Experts of a small language model.
Experts: 256 experts in each of 9 layers, 32 GeGLU neurons an expert, 4 picks a token, a softmax router, a shared expert of 64 neurons.
Training: a variant of SOAP for the experts, 243M tokens.
Below are experts of layer 2 (counted from 0) of a mixture-of-experts language model. Rows are named router (the router's row for the expert) and show model dimensions 0-127. Each number is 128 + 32 x the weight over its row's rms, rounded and kept within 0 to 255.
After each expert's rows: "comes after" lists some tokens at least twice as common just before its tokens as in all text; "comes before" lists some tokens at least twice as common just after its tokens as in all text. This comes from a sample of Wikipedia text that the model never trained on. Tokens count by the router's weight.

# expert 175
router [171 144 107 112 142 198 186 171 113 152 115 134 134  68  90 129 163 101 117 130  93  91  91 113 161 156 141 138 152 128 107 106 109 159 114 150 135 147  75 166 177 172 118  96 136  84 171 175  74 107 128 113 152 177 115  82 123 100 148 104 147  97 137 132 110 192  87 146 158 140 122 123  71  92 126  71 152 116  93 101 105 174 179 154 160 110 142  59 115 118 165  87 135 137 127  86 106 127 138 134 156  71 117 128 121 158 133 174 113 195  92  72 128 114 148 134 154 169 160  52 195 100 149 128 142 130  72 101]
comes after: " |", ",", ".", "|", ":", "N"
comes before: " |", ".", "0", "%", "–", "8"

# expert 0
router [174 154  72 105 126 115 131 159  98  90  87 142 147  80 108 148 105  97 150  91 111  93  89 108 163  93 180 115 170  89  82  97 159 113  76 175 168 109 136  78 145 142 121 109 127 105 129 141  82 171 102  89 180 114 140  91  85 160  86 102 179 113 107 161 148 147 141 144 153  63 110  97 109 120  94 133 148 117  62 103  76 165 179 150 127 176 118 155 167 173 145 119 160 152 159  88 117 174 111 152 163 150 132  99 106 158  93 151  92 161 166 108  97 163  77 104 160 175 130 158 130 177 178 181 142 148  97 108]
comes after: "–", ".", " (", "19", " 18", "′"
comes before: " |", ")", "%", ".", "′", "″"

# expert 103
router [ 94 162 169 145 159 115  89 144 165 124 137  65 170 178 145  78 100  97 115  52 108 165 140 107  94 166 101 172 166 103 168  48 145 123 103 147  76 155 139  96 143 143  96 119 179 115 138  54  88  90 118 119 151  99  88 146  88 125  89 123  85  96 137 155 149  99 167  99 178 148 156 167 149 100 102 167 118 111 145 120  86 177 146 182  86  87 165 110 152  74 105 127  99 170 117 168  89 116 152 120  98 151 117  84  93 119 178 133 152 172 121  75 124 103 104 135 138 167 129 117 139 163 109 145 168 113 143 100]
comes after: "ed", " Preceded", " Succeeded", "d", " replaced", " directed"
comes before: " the", " a", ":", " his", " an", " :"

# expert 209
router [155 103 171 123 142 151 103 100 124 146 165 142 149 108 179  88 173 144 151  91 136 117 131 127  95 122  88 121  96  95 176  85 161 119  94 161 174 129 170 163 144 124  83  72 194  74 167  98 113 129 142 172 154  99  71 137  79 140 151 163 129 111 150 115 164 145 112 169 184 107 186  84 156 161 102 133 145 140 130 122 162 184 103 182 152  70 126 159  80  77 154 110 127 182 118  84  72 107 184 160 160 158 115  79  97 182 178 165 165 133 109 117 120 115 135 159 148 167  94  89 160 153 131 115 136 103 136 132]
comes after: " |", "|", " South", " United", " North", " Los"
comes before: " |", ",", "–", " (", " State", " School"

# expert 56
router [168  88 168 126 143 158  68 111 131 149 196 160 168 106 165 103 169  96 151  84 119 149 116  77  87  82 124  92  58 105 131 103 114 154 114 138 169 125 158 161 132 151  94  80 145 105 182  91 100 117 129 139 182  88  76 129  87 144 128 153 128  75 119 143 157 153 115 156 179  84 146 123 150 114 104 175 189 114 111 122 142 169 118 217 150  80 139 146 131  66 103  90 126 187 162 101  80 129 194 137 141 124  87 107 112 178 180 159 168 141 102 104 129  94 115 152 127 128 135 122 144 136 170 110 111 147 141 104]
comes after: " |", ":", " San", ";", "|", " September"
comes before: ",", ";", ")", "0", "'", "5"

# expert 195
router [152 110 167 136 137 166 118 104 124 132 169 145 144 104 173  68 175 150 136  92 135 124 120 131 101 131  83 120  90  82 183  86 158 108  91 168 181 126 169 164 144 118  82  74 183  73 169 101 117 116 145 170 160 103  72 155  76 141 149 169 133 103 140  98 158 132 117 178 183 111 169  89 155 147  97 134 145 130 124 126 166 181 111 184 145  72 135 160 101  81 143 118 124 185 112  85  73 109 190 165 145 157 122  90  85 179 184 169 170 126  98 114 124 110 128 156 141 166 104  93 167 151 129 136 143 105 145 135]
comes after: ",", "s", "\"", " located", "ed", " school"
comes before: " the", "s", " a", " his", " which", " he"

# expert 39
router [109 155 132 153 133 140  86 135 114 120 148 134 119 160 101  95 112 134  97  86  97  40  73 108 127 135 133 152 181 154 171 149 160  89 109 117 157 156 156  98 168 104 122 104 149  95  81  86  89  99 144 194  99 114 116 150 117  74 123 165 101  84  66 177 176 193 106 139 111 175 117 104 153  85  97 169 130 186 168 109 171 146  97 145 166  95  95 138 145 152  84 174 152 163  93 195  99 164 131 107  81 164 125 124 100  96 167  92 142 156 145 140 166  90 157 132  79 185 151 117 149 150 117  88 129 103 141 128]
comes after: ",", "ed", " along", "s", " relationship", " associated"
comes before: " the", " a", " he", " it", " his", " they"

# expert 228
router [129  90 156  81  91  94 153  95  97  68 125 117 100 160 106 105 106 126 164 109 107 169 163  81 107 174  93  95 194 106 153  94 145  89 167  84  86 142  84 128 177  83 112 125 100 179 164  83 105  95  89 108  78 134 112 164 127 172 143 167 155 150 146  85 149 140 167  82 144  99 152 128 104 160 108 170 185 163 165 101  82 149  81 152  97 110  80  72 173 172  99 114  87 121 116 103 113 147 168 172  91 146 130 117 140  99 139  89 152 169 121 131 155 117 150 125  86 104 147 118 140  91 166 161 157 166  88 166]
comes after: ".", "=", " =", ")", "\"", " politician"
comes before: "=", "The", "In", "|", "On", "A"

# expert 76
router [135 121 160 105  98 159 132  85 115  86 164  84  85 152 170 152 105 161 154 120 104  94 156  52 149 104 153 172  81  99 164  90 167 120 172 196 106 122 101 103  99 168 112  84  87 161 101  92  94 128 158 137  90  88  93 168 118 171 174 164 129 166 109 154 101 127 109 161 165  95 125  78 115 141 118 175 140 169 105  94  94 162 165 166 172  92  92 172 103 136 143 144 104 169 157 131  87 148 121 103  91 157  67  93  97 161 165 104 155 155  97  85 155 175 165 155 122 175 115  87 151 138 129 114 108 141  87 155]
comes after: "\n", "  ", "-", "\n\n", "\n     ", " Loss"
comes before: "  ", "-", "\n", " Total", " Party", " 1"